python train.py --num_hidden_layers=9 --hidden_size=448 --n_experts=20 --experts_per_token=2 --d_expert=96 --d_shared_expert=320 --hidden_act="swiglu" --moe_layers=[1, 2, 3, 4, 5, 6, 7, 8] --router_score="sigmoid" --normalize_top_k=true --routed_scale=1.0 --balance_loss=0.000169 --balance_bias=true --init_std_router=0.00725 --lr_router=0.000481 --num_attention_heads=7 --num_key_value_heads=1 --head_dim=64 --vocab_size=4676 --norm="layernorm" --norm_place="pre" --norm_eps=1e-06 --positions="rope" --rope_theta=10000.0 --rope_fraction=1.0 --qk_norm=true --attn_scale=0.125 --tie_word_embeddings=false --parallel_block=false --init="normal" --init_std_qkv=0.0182 --init_std_o=0.0 --init_std_up=0.0182 --init_std_down=0.0 --optimizer="soap_variant" --learning_rate=0.00188 --beta1=0.95 --beta2=0.99 --weight_decay=0.067 --lr_head=0.00297 --max_grad_norm=1.0 --warmup_steps=94 --schedule="wsd" --decay_fraction=0.625 --decay_shape="linear" --final_lr_fraction=0.1 --batch_tokens=[16384, 32768] --max_seq_len=1024 --doc_mask=false --train_tokens=285600000 --max_steps=12586 --dataset="wikipedia_en"
Below are experts of layer 6 (counted from 0) of a mixture-of-experts language model. Rows are named router (the router's row for the expert), gate (a neuron's input weights, with its number), up (a neuron's input weights, with its number) and show model dimensions 384-447. Each number is 128 + 32 x the weight over its row's rms, rounded and kept within 0 to 255.
After each expert's rows: a language model's description of what the expert responds to. This comes from a sample of Wikipedia text that the model never trained on.

# expert 14
router [122 202  93 104 107 107 134  94 121 102 114 134 160 159  84 116  80 141 101  98 159 154 129 165 128  61  63 179 116 144 128  92 155 114 115 153 113 161 127 120  97 104 141 119 110 161  97 102 127 152 173 179 163 136 178 116 174 146 126 149 137 171 107 190]
gate0 [137 141 117 118 138 114 124  98 107 199 142 106 140 161 134 145 136 106 118 143 123 128  70 156 129  84  82 140 169 110 151  79 104 131  62 131 106 153 114 137 164 126 119  61 118 154  92 122 173  73 136 175 103 107 112 149 166 150 172 101 197 186 164 134]
up0 [128 145 156  65 116 136 146 102 106  51 100 107 190 161 168  77 144 198 127 189 166 149 148  82 223 158 158 127 162 140  65 167 121 132 138 122 117 162 160 140  93 128 108 174  88 153 151 116 154 149 154 170 104 106 132 139 109 113  83 157  90 147 148 114]
gate1 [168 151  58  90 100 138 125 104 161 123 166 158 125 181 121  75  96 170 141 115 205 117 121 128 148  72 148 137 122 141  43  91 104 120 158 103 134 115  94 180  92 126 123 147 155  92 149 123 110 166  86 103  96  82 143 117 150 143 175 117 115 178  93 123]
up1 [122 123 134 113 143 151 129 161 116 122 105 150 151 141 107 171 150 129  74 153  91 203 151 151  88 166 140  60  64 136  86  73 117 130 130 123 107 129 120 108  74 143 106 165 160 110 139 148 123 126 116 154 182 126 127 101  83 121  80 130 128 118  93  97]
gate2 [101 142 107 124 133  93 146  86 103  92 160 145 167  84 105 138 141  97 131 130 209 172 150  91  95  87 114 160 144 162 152  98 154 121 151 163  79 143  90 143 113 111 180 149 102 122 129 190 173  98  98 133 111 123 140 179 122  75  59 181 104 138 117 120]
up2 [193 134 107 107  67  81 145 178  67 131  83 150 174  62 183 114  83 156 149 130 125 136 101 172 108 212 138 146 130  73 119 129 152 125 131 147 146 123 118 149 114 171  88 146 108 113 144 149 130  97 189 102 175 106 103  76  71 152 130  92 112 126 151 116]
gate3 [151 181 142  69 122 107 139 160 147 118 164 167 110 214 112 126 140 139  40 143  85  71 197 113 169  91 138 119  96 170 111 135 132  57  89 161 114 127  90  98 122  86 122 120  86 116 136  87 142 176 127 144 115 162 116  85 120 138 115 140 142 144  92 154]
up3 [ 97 196 109 149 164 136 126 161 152  98 132 163 132 104 147 126 126  74 113 158 176  95 112 106 120 146 106 125 183 170 106 109 122 154  88 133 154 144 154 167 134 118 103 163 113 122 106 144 120 127 164  85 128 130 138 115  65  97 149  90  66  97  81 137]
gate4 [117 187  88 173 110 126 125 108 140 161  45 151 131 125  97 139 186 116 134 119  79 183 162 127  88  54 125  96 108 126 139 152 143 114 138 118 113 142 128 119 153 151 163 107  92 115 160 134 185 122 127 122 120 128 164 119 163 133 125 179 113 176 152 171]
up4 [124  75  72 178  99 117 141 151 130 108 162 116  27 151 117 190 114 113 105 113 160 115  61 141 115 139 123 131 137 163 121 132 136 111 129 182 106 116 160 157 173 158 100  91  82 137 109 220 153 151  88  72 116 155 147 113 110 143 129 141 134 169 152 107]
Proper name endings. Final pieces and whole tokens of place and personal names, as in Tombstone, Conegliano, Montreal, New York, London, David.

# expert 1
router [165 165 104  71 149 168 193 141 169 112 140 154 200 128 135 147 116 114 164 161 133 169 125 132  77 117 105 119  73 143 110 120 130 124 170 147 122  63 148 124 138 115  61 131 128 140 144 122 148 174 183 161 151 154  97 141 128 146 129 167 167 109 106 130]
gate0 [112 147 140 175 138  78 119  81 106 139 110 103 168 142  98 154 196  72 136 111 123 158 159 150 130 137 124 137 122 163 103 148  75  49 158  61 169 150 137  89 103 155  78 101 109 128 140  86  82  84 169 201 142 131 102 144 126 123 158 140  71 157  97 128]
up0 [113 159  76  54  70  75 119 167 177 188 135  88 158 169  96 139 135 139 161 151 171 139 133 145 152 180 105 100 123  96 183 102  86 140 150 135  83 130 167 182 172  38 100 176 131 154 162 135 104 109  89 116  47 140 104  76 119 109 149 154 160 137 168 139]
gate1 [107  99  97  47 170 137 171 120  92 133 124  75  83 130 169 130 132 161 159 165  79 108 133 134  71 118 144 173 115  97 187 136 112 157 144 139 155 137 123 115  46 132 133 135 123  66 130 135 158 157 164 122 159 139 121 164 116 150 196 165 165 127 138 109]
up1 [104 105 118 109 153 151  80 188  88 120 111 151 153  82 135  84  96 116 163 124 186 121 156 117  98 135 114  87 108  62  75 157 180 154 142 168 161 159 169 159  89 116 137 120 150 109 123 101  81 103  41 131  76 150 146 150  91 148 138 108 136 101 114 132]
gate2 [123 116 172  90 114 124 139 160 197  59  64 149 128 160 187 127 138 115  92 151  79 166 127 151  92 132  64 129 106  85 119 114 136 114 111  68 144  86 115 121  67 149 161 133  78 128 112 137 111 115 108 127 105 167 117 130 125 151  99 108 132 168 143 168]
up2 [122 105 102 165 144 114 101  99 157 133 171 108 135 116 130 188  90 189  76 193  77 165 146  85 165 132 108  75 190 134 117 132 162 110 113 133 157 120 112 165 143 158 162 117 131 157 197 116  74 186 110 160 167 143 106  66 161 141  89 181 137 150  82 144]
gate3 [ 73  62 147 119 143 137 131 132 114 155 133 117 132 115 124 142 118  79  97 112 113 102 163 129 105 170 129  59  55 122 161 162 106 124 150 135 118 133 142 119 130 179 135 118 109 178 139  99 126 156 151  90 132 116 111 136 182 177 120  98  66  15 169 158]
up3 [135 111 161 137 119  53 165  88 175 138 151 145 134 152  82 186  95 123  90 127 112 162 156  90 192  44 123 137  82 168 110 142 128 132 144 176 109 133 163 173  77 106 115 144  94 165 101 102 141 193 140 176 150 156 124 172 120 189 159 163 143 124 107 128]
gate4 [146 115  67  48  78 127  96 101 124 117  95 113 103 154 142 129 145  95 104 115 177 105 104 194 141 111 115 150 137 119 153 160 149 175 166 144 130  99 146 113  96 102 156  97 156  91 140  89 115 107 170 109 147 100 124 136 103 116 132  90 148 115  88  92]
up4 [178 126 190 107  87 121 140 142  96 109 107 126 107 164 184 149 139 108 111 165 127 126  84 119 103 103 119  68 111 103 182 127 118 170 134  84  90 109 126  96 106 195 148  50 164  93  91  92 146 142 111 117 110 145 187  63 177 124 173 189 153 125  98 159]
Western personal name pieces. Given names and word pieces inside European-style surnames and places, such as John, Robert, Williams, McDon-ag-h, Le-in-ster.

# expert 5
router [135 185  80  98  88 142  90 122 152 128 120 191 135 138 143 184 121 179 107 175 141  85  57 146 128 104 168 132 113 107 163 124 129 133 155 131 121 156 126 133 133 151 155 110 121 145 141 137  88 156 100 170 127 150 134 153 105 133 103 130 182 144 104 148]
gate0 [137 142 100 111  46 139 126 102 124 130 151 145 158 154 139 115 138  91 112 137 133  95 100 140 169 146 159 139 151 114 139  83 128  89 124 128 145 172 143 195 104 150 105 115 147  78 148 106 131 115 122 108 145 175 135 178  92  78 178 132 112 158 126  87]
up0 [130 158  78 104  91 150 133  96  81 115 158 118 147  97 123 105  66  64 141 143 175 169 164 151 146 130 106 131 119 102 129 201  74 100 120 127  75 122 103 116 116  98  65 131 117 115 150 139 174 115 121  75 122 133 145 147 114 145 132 121  75 156 105 155]
gate1 [136  97  68 131 121 103 152 123  92 138 179 188 137 135 145 135 107 121 175 115 133 140 143 102 113 116 159 172  52  73 189 118 107 197 106 160 107 126 124 144  93  56  72 123 184 149 185 119 138 119 104 196  77 165 117 182 168 178 115 144  94 108 134  93]
up1 [ 96 125 190 121 144  66 159 179 168 138 121 125  85 154 114 158 109 129 105  51 143  79 151 156 121 130 177 116 155 106 151  70 124 149  94 140 145 153 127 147 142 106 185 120 140 169 139 108 145 127 150 113 110 107 131 113 124 152 162 108 111  82  98 176]
gate2 [125 132 169  91 112 101 119 139 151  89 199 115 129 164 135 103 147 144  80 102 148 134  88 131 100 126 102 176 103  90 181 103 134 158  92  75 151 141 125 179 136 128 177 103  63  94  85 108 164 123 106 163 110  93 176  77 119 135  93 153  85 172 214 134]
up2 [116 177 104 179 100  83  60 102  59 171 118 151  79 112 107 122 103 123 158  95 107 141 122 109 168 101 146 166 108 161 129 143 191 119  98  99 116  99 162  93  89 141 144 137 130 119 187  99 110  98 138 205 134 140 120 110 111 103 149 186 184 102 111 128]
gate3 [115 201 140 123 111 107 123 102 117 108  80 101 109 115 166 138  94 133 116 139 138 107 122 209 117 119 126 166 122 114 191 118  93 129 106 158  93 152 131  70 140 162 115  58 149 108 117 137 140 146 108  99 133 167 158 149 112 105 163 127 141 138 167 169]
up3 [ 71 154 150 157 121 137 188 189 108 114 164 171 103 130 147 149 192  90  87 178 136 100 122 150 169 108 168 125 147 198  99 125 150 111 118 160 110 126 140 131 106 109 145 129 100  63 116 131 153 138 122 209  69 132 120 141 119 147 182 151 150  81 117 100]
gate4 [ 96  96 115  90 156 112 103 154 145 158 125 143 155 102 114  90 139 146  93 139 143 138 120 153 128  96 140 161  97 106 168 106 149 156 151 162 139 152 128 144  13 160 114  96 113 118 161  95 151 134 114 144 119 107  63 138 132 146 190 144 161 119 171 108]
up4 [121 128 100 146 201 123 152 125 130 138 165 145 115 155 150 135 146 166 109  30  94 175 112 136 131 141 105 120 105 148 132 121 147 156 128 133 147 107 167 152 159 113 190 130 138 152  62 102  78 111 160 140 107  91 103  87 119 118 170  95 129 103 124 162]
Asian and non-English names. Syllable pieces inside South Asian, East Asian and other non-English names and places, such as Kh-ash, Kanyak-um-ari, plus New, North, South.

# expert 11
router [109 140  81  94 179 158 126 122 166  94 138 152 190 101 122 140 119 135 142 141 136  89 109 154  99 127 112 137 104 149  81 165 134 113 113 134 151 158 117 156 159 104 135 133  98 107 104 198  67 157 192 145 136 160 167 156 132 120 121 127 131 121 109 191]
gate0 [167  62 113 178 132 159 133 138 146 102 128  86 177 119 142 137 139 169 152 194 130 139  74 106 178 109 132 148 120 122  98 101  76 193 124  77 114 142 167 113  67 179 120  99 105  98 179 142 155 131  99 122 158  84 164 125 114 140 133 169 157  81 154  98]
up0 [120 143 151  45 135  68 161 126 136 123 226 124 119  65 170 142 115  99 124  51 110  38 147 164 121 123 130 114 125 115 171 117 121 127 117 130 186 150 170  78 218  98 138 142 156 180 141  89 134 115 144 156  72 145 163 124 153 116 127 131 135 116 184  92]
gate1 [100 113 110 181 144 130 135 163 181 145 105 109 127 117 103  86 105 115 101  97 109 157 106 216 131 113 150 144 147 146 163 109 105 144 207 135 123 145 145 127 133 102 185 164 101  85 108 154 121 174 108  92  41 199  94 120 111 121 208 163 149  87 104 149]
up1 [ 72 145 157 137 128 126 149 161 122 154  47 123 115 115 165 170 117 167 128 135  84 102 103 138 182 132 152  97  87 103 159 137 173 102 126  76 126 126  82 120 136 138 107 132 127 112 151 142 166 173  96 111  56 132 128 144  88 185 140 113 153 118 113 216]
gate2 [120 117 129 181  57 144 128 172 159  94 128 100 101  76 125 127 143  70  92 143 112 173 154 118 109 131  98 123 123 113 115 111 103 159 149 155 167 128 170  86 139 134 143 104 152 182 139 143 121  92 147  84  71 161 130 115 176 112 140 189 121 127 131 146]
up2 [ 60 130 102 117 129 226 178 115 149 100 136 155  65 147 138 157  80 150 176 133 115 126 147 159  89 121 117 135 114 118 120 113 136 194 125 132 128  88 213 113 103 128 137 142  58  91 120 141  81 148 145 155 159 162 130 127 133 153 138 179 174 178 171 191]
gate3 [121 122 108 138 129 132 151 104 160 152 196 113  81 145 164 154 158 135 170 121 134 142 132 119 103 112  79 103 178  71 156  94 161 175  97 128 106 116 141 158  80 111 176 142 175 120 155 167 129 175 130 152  67 108 114  55  81 127  67 190 202 104 161 111]
up3 [131 115 191 189 221 161 114 103 151 104 109 123 196 101 138  45 159 124  95  84 134 137 158 150 148 150 178 149 118 132 147 168 182 193 116  61 102 146 120  87 191 116 213  85 132 141  44 110 158 122 137 130 142  96 146 119 103 161 106 125  80 132 128 154]
gate4 [148 135 158 109  98  98  88 172 124 167 105 104 164 107 164 115 137 127 130 115 155  88  88  79 172 123 145 107  50 134 136 151 111 108 157 144  87 150  59 134 130 166  86 168 132  76 170 163 150 129 118 101 152 142 158 195 113 145 171 118 160  69 208  92]
up4 [132 105 112 192 103 119 139 151 106  99  79  90 127 154 109 124 136 168 117  83  91 107 135 142 107 152  70 124 129 160 129 149 151 149 134  79 102  84  99 168 161 106 192 166 109 139 128 129 162 142 137 152 127 175 131 134 166 109 112 146 115  63 171 160]
Articles and determiners. The, a, an, his, their, its after prepositions, plus adjective endings like -ial and -ional before nouns.

# expert 12
router [151 145 105 122 152 126 117 174 194 115 117 165 152  75  90 136 123  88 114 140  91 120 104 158 148 105 120 154  87 153  56 136  94 121 120 150 195 177 146 134 119 119 127 188  88 162  81 196  70 116 139 162 152 179 177 182 155 157 100 103 128 140 107 155]
gate0 [138 123  96 132 134 125  80 135 137 138 125  97  80 142 111 178 134 188  88 127  83 177 104 187 112 138 194 155 165 145 134  86 113 160 164 183 149 106 108 133 148 155 115 128  98 128 142 120  80 189  48 133 135 130 133  82 135 121 108 110 141 107 142 139]
up0 [108  96 176 125 173 190 144  73 146  89 130 117 147 110 154  77  72 145 142 144  78 106 131 127  91 126 109 141 156 121 153 122 141 152  93 132  88 144 152 132 115 155 156  88 191  91  99  84 121  30 147 129 109 130 137 129 185  84 108 162 133  96 161 120]
gate1 [165 118  97 141 120 137 136 154 131 110  80 105 158 144 180  93 112 137 101 124 129 186 139 191 129 159  51 172 126 100 144 124 120 125 140 121  93 156 133 116 113  67 113 110 136 137 126 114 149 125 111 130 113 145 198 129  88 169 104  97 132 116 132  56]
up1 [127 107 136  83 133 120 167 223 107 159  91 138 169 106 164 185  93 132 116 111 100 135 115 138  90 140 139 123  86  98 164 101 131 156 140 106 156  71 107 170 126 175 153 127 140 138 150  64 109  91 112 182 109  59 147 133 125 180 145 168 147 109 182 174]
gate2 [127 133 149  95  77  99 177 119 161 137 157 111 135 126 107 148  92 172 148 113 134 110  97 164 133 115  89 188 154 136 105 131 102 191  85 202 148 118  77 113  80  92  98 188  79 147 148 144 140 135 132 147 119 147 110  92 149  95  87  73 101  70 128 174]
up2 [181 115 165  97 154  99  92 147 163  34 144 143 135  85  99 104 136 134 125 173  96 114  76 147 120 127 116 151 147 121 121  90 115 170 128 132 171 225  58 146 219 167 157 173 127  99 127 107 144 179 132 185  87 155 120 134  94 122 123 139 150  94  77  89]
gate3 [151 112 148 137 167 139 121 132 103 179 134 104 132  87 173 101 127 114 112  68 142  78 166 139 158 166 135 148  90 167 101 173 159 121 126  37 121 184 149 117 170 174 101 108 110 130 106 140 116 165 100 146 165 153 163 154 125  44 113 149 155 145 189  88]
up3 [105  87 103 196  94 157 137 101 117 177 138  66 151 120 142 113  81 190 104 137 108  94 126 171 108 122 166  75 134 100 151 206  95  87  69 125 148 177 107 117  99 144 155 149 152 142 120 133 112 140  98 113 131 140  96 151 162  85 176 157 155 166 107 132]
gate4 [147 111 131 122 126 107  80 157 109  80 133 144  88 112 119 108  82 117 106 128 112  95 205 209 194  88 105  75 153  85  94 122 163 124 109 131 156 127 122  77 180  89 121  96 154 132  86 120 127 138 128 134 105  82 125 103  98 130 112 136 115  72 177 136]
up4 [140 153 118 157 150 176 142 124 181  68 140 155 135  61 151 140  89  88 122 140  91 116 143  72 174 150 132 172 100  88 120 129 119 135 166 117 187 121 225 162  61 115 156 127 123 121 112 103 171  80 116  84 156 128 135 116  99 141 115  63  79 155 152  95]
Verb and word starts. Opening pieces of verbs and common words after "to", "and" or "has", like g in gone, gives, gets, and sc, cont, rec, ac.

# expert 10
router [128 164  86 175 116  99  80 150 185 117 152 125 175 107 142 162 113 159 113 125 188 104  92 161 156 106 152 177 128 188  96 160  91 124 121 152 131 128 129 170 134 182  84 100 140 146 114 185 135 146 201  73 157 113 126  94 143 180 128 132 159 121 126 163]
gate0 [133 106  95 149 100 115 125  51 138 140  75 140 171 126 128 116 129 111 128 142 109 199  56 135 153 132 138 197 131 132 112 122 157  92 188 101 159 191  97 160 124 178 135  83 152 154 103 117 171 121 131 157  89 104 148 122 117 106  81  98 168 138 182 140]
up0 [114 150 151 131 118  80 109 119 180 127 110  93  96 129 160  98 106  98 128 111  60 156 108 125 130 123 149 179  99 131 118 170 147 167 123 129 109 142 169 136 140  81 115  49  67 167 182 105 187  50 164 118 157 164  66 135 126 136 100 173 144 120 155 108]
gate1 [157 116 133 204 107 103 104  90 105 148 154  87 169  82 133  77  96 102 154 166 182  34  99 144 127 122 132 148 138 111 120 136 143 126 145 115 172 140 119 108  89 168  69 171 105 101  97 228 107  52 122  42  94  86 188  98  96 164 100 116 120 116 182 181]
up1 [100  98 152 143  87 134 121 149 113 137 129  92 111 127  93 112  90 104 170 201 107 106 118  94  80 160  94 127 128 129  77  81 105 145 166 134  98 131 124 132  99  86 132 164 146  98 103 135 126  93  79 143 122  95 143  98  60  17 120 154 137 107 173 149]
gate2 [138 134 158 109 168 113 185 119 115 128 140 105 109 173 100 144 142 157  87 176 151 144 121 146 121 219 124 157 183 114  36 110 139  84 164  93 117 116 105 135  97 178 127 123 117 115 149 119  92 124 114 102 147 131 106 107 152 125 118 126  96 132  94 183]
up2 [118 122 148 168  75 183 154 121 195 139 169 145 132 116  84 103 109 217 172 179 124  98  99 129 170 141 134  90 133  94  59 105 132  84 111 120 145 121 174  79 128 151 148 120  30 105 143 178  93 127  90  98  97 141 149  99  68 177 144 150 152 144 132 160]
gate3 [127 110 150 145 138 179  71 189 155 159 104 112 124 191 144 131 129 140 105 113 121  82  94 173 164 145 109 141 186 147 118 204  80 139 151 115 157 117 114 103 164 143  93 128  73 119 206 145 119 159  63  73  40 114 168 112  78 148  87 149  86 160 154 153]
up3 [163 143 117 105  57 140  62 113 157 145 133  99 153 149 179 162  85 120 149 134 160 189 131 170 134 116 165 114 119 164  90 114 138 148 128 153 157 195 130 180  95 126 105 154 125 175  77 113 142 126 104 151 172  80 178 107 127 150 145 127 117 175 157  83]
gate4 [139 171 107 202 134 138 120 125 161 107 132 130 144 136 123 137 114 144 130 108 107 147 147  93  84  81 115  75  84 118 102 151 136 139 107  92 143 121 104 104 110 104 168 133 160  60 138  73 131 137 157  77  88 166 100 130  86 171  96  88 118 121 122 150]
up4 [113 123  75 137 155  65 149 111 172 133 139 155 178 143 108 126 162 121 155 122 125 102 168 114 100  99 204  87 155 125 122  94  93  63 118 167  91 163 135 127  98 105 132 139 111 140 117  59 125 125 131 135  69 110  64 141 125 136 134  82 137  99 130  98]
Commas, conjunctions, copulas. Commas, "and", "but" and copular or auxiliary verbs like was, is, were, been that continue clauses after subjects or list items.

# expert 17
router [125 174 108 125 159 130 202 130 152 117 113 157 133 124 139 140  84 170 101  67 149  85  73 103 118  88 127 185 114 177  89 134 136 185  99 137 215 184 125 118 146 173  37 149 130 107 106 128 115 211 184 200 130 110 138 138 139  69 132 174 128 126 125 125]
gate0 [145 109  99 138 178 167 178 117 144 205 110 126 175 128 133  85 138 102 135  92 100 116 146 175  29  82 121 150  90 157 145 100 118  90 129 105 144 155 124 101 108 135 172 139 141 150 169 129 104 123 103 116  91 119 118  75 171  91  87 132 150 165  72 103]
up0 [112 119 147 106 165  64 174 202  92 179 163 129  57  93 133 167 123  64 140 163 158  68 132 132 116 137 107 158 116 166  92 133 102 117 146 147 133 135 106 128 179 146  90 101 143 145 127 136 105 145 143 196  65 150 139  90  92 139  65 130 144 132 152 158]
gate1 [149 148 131  86  60 173 141 153 161 141 132 182 177 146 165 123 111 146 149  62 154 131 166 159 142 138 180  81 162 122 101 148 119 164 140  92 152 195  91 136 130 112 117 106 201  97 139 177  80 147 115 156 106  98  73  85 148 117 143 122 152 139 122  87]
up1 [118  83 131 160 133 136 105 103 143 174 182 145 183 167 158 155 145  95  96 151 112 153 113 121 133 147 133 128 204 108  77 132 114 173 127 126 137 103 133 126  62  66 131  64 100 133 145 132 137 147 140 136 141  80 162 135 112  86 149 157 113  80 130 101]
gate2 [112 199 168 107 157 156 137  82 126 125 125 182 188  89 182  51 172  98 106 144 126 131 109 138 149 132 106 162  78  90 123 129 174  41 123 139 110 154 108 149 108 125 167 108 181 124 128 173 148 103 126 166  77 127 113 145 147 109 163 122 164 148 164 152]
up2 [ 86 119 155 143  84 107 133 134 122 124  98 105 138  66  83  59 154 134 160  88  50 131  99  78  78  91 162 143 147 124 128 159 117  84  85 148  76 117 182 161  87  78 119 168 117 160  47  99 140 160  86  83 189  51 124 163 165 176 145 109 100 149 121 120]
gate3 [167 152 164  52 173 106 137 132 149 183 101 146 108 129  67 112 102 107  79 118 129 114 114  93 174 100 167 126  94  85 130 102 152 146 119 127 133 134 168 114  96 114 131 142 100 133  78 127 127 166  67 103 144 129 130 135 157 199 107 123 147  97  80 186]
up3 [117 154 111 102 120 126  95 152 102 130 136  50 114 141 116 184 140 169 163  96 123 121 150  98 196  99 111  65  68 140 163 168 103  91  90 118  96 185 121 102 158 114 130  85 131  96 126  99  57 112  93 124 154  96  66 107 101 184  85 192 170 117 110 119]
gate4 [147 114  97 146 188 169 165  87 112 189 139 155 122  83 116  91 165 133  48  86 169 179  95  98 137  83 131 136 114 153 140  34 141 169  75 172 106  72 190 161 115 146  48 131 177  97 129  90 143 140 121 150  93 152 115  94 140  92 190 122 159 154  94 172]
up4 [145 141 163 167 138 191  37 134 162 121 169 149  93 157  98 101 113  90  99 119 171 155 103 132  59  74 119 172 145 154 174 143 126 147 133 127  47 128 108 152 100 106 117 163 204 144 121 130 181 112 157  83 125 164 131 122 133 102 132 145 100 159 121 142]
Mid-word noun pieces. Middle pieces of longer, often technical words, such as stratig-raph-ic, bac-hel-or, artill-ery, and role nouns like president, coach, director.

# expert 18
router [ 98 134  83 153 143 153 162  76 169 118 126 163 151  80 140 132  84 190 120 156 143  95  86 139 138 100 135 145 110 165  89 143 112 122 156 127 139 174 164 185 130  94 137 140 127 162 114 143  77 117 162 167 161  84 153 181 126 149 138 189 121  85 109 172]
gate0 [132 113  88 155 119 135 109  80 140 194 110 114  98 135 145 105 201 163 134  77 154 144 142 117  50  74 144 162 125 110  93  93 154 121  98 174 122  74 105 173 107 164 159 125 130 110 149  99 101 131 106 100 145 107 113 138  67 128 175 127 119 108 110 115]
up0 [ 70 134 118 175 132 125 131  98 126 143  58 177 148 116 175 161 126 138 135  92  84 155 199 147 141  97 165 114 148 162 170 138 148 124 137  81 160  58 153  90 174  91 159  94 125 130 146 163 125 120 147 108  52 140 104 178  85 120  97  75  70 109 147 135]
gate1 [113 115 145 119  66 117 124 110 130 172 138 107 100 107 180  88 179 182 128 104 133 147  94 181 111 142 149 102 129 119 148 121 124 130 101 100  86 144 146 140 121 127 131 100 107 106 106 121 138  88 114  40 178  80 109 172 144 159 150 157 147  88 130 119]
up1 [136 112 120 133 180 168 184 199 142  99  97 161 107 130  97 108 132 154 122 117 117 128 116  48 127 129  71 141 128 146 133  77 153 126  88 185 119 105  66  83 154 163  82  69 189 104 108 125 120 122 114 143  73  86 157 154 161 149 109 118 116 147 128 138]
gate2 [115 134 135 121 156  96 163  95 152 113  93 110 129 148 110 104 125 103 138 149 127 100 139 103 172 173 141 189 119 119  77 139 166 120 140 121  97 102 128 149 102 139  95 133 137 160  95 124 178 123 140 127 139  79 131 114 141 116 114 189 163 120 112 155]
up2 [105 156 210 121 125 133 168  86  72 138  67  96 144 102 110 149 162 180 126 100 171  65 119  78 123 149 149 137 131 118  97 127 139 174 137 152 125 115 136 168 109 115 165 101 155 111  94 157 155 147 133 121 126  88 118 120 173 104  78 156 119 164  91 163]
gate3 [132 141 194  80 123 147 167 138  97 152 118 162 193 114 144 143 151 158 125 176 132  72  87 146 103 161 110 145 180 167 113 145  89  98 170 184 113  77  64 138 103 149 123 142 132 111 125 118 152 140 146 116 144 134 109 144 141 170 135 179 140 129 115 154]
up3 [127 151 115 143  90  98 119 124 143 157 134 144 142 172 123 208 171 136 157 121 168 152  88 120 112  85 146 151 164 146  98 172 127 124 121 101 115 100 142 130  67 157 122  76 196 157 115  92 138 176  92  68 127 151 166 117  56 108  55 110 128 119 168  63]
gate4 [122  94 139  43 134 159 116  76 131 146  98 137 134 105 146 131 149 118 151 127 118 142 136 141 142  88 208  99  67 201 134  98  90 129 162  94 110 189 149 156 104 151 168 145 147 131 164 142  91 156 145 133 109 123 118 149 113 149  71 191 114 199  80 157]
up4 [ 97 119 143 137 105 133 161  97 149 228  92 159  90 144 135 193 163 145  80  76 126 118 149 130  98 140  45 151 150 139 132 155 143 130 147 116 151 147 137 102  91 161 105 160  80 144 162 194 120 132  80  95 115 143 156 127  97 140 122  82 188 128  69 148]
Word-initial stems and bullets. First pieces of longer common words like ass, exp, comp, dep, res, f in fusion, plus bullet markers in infobox field lists.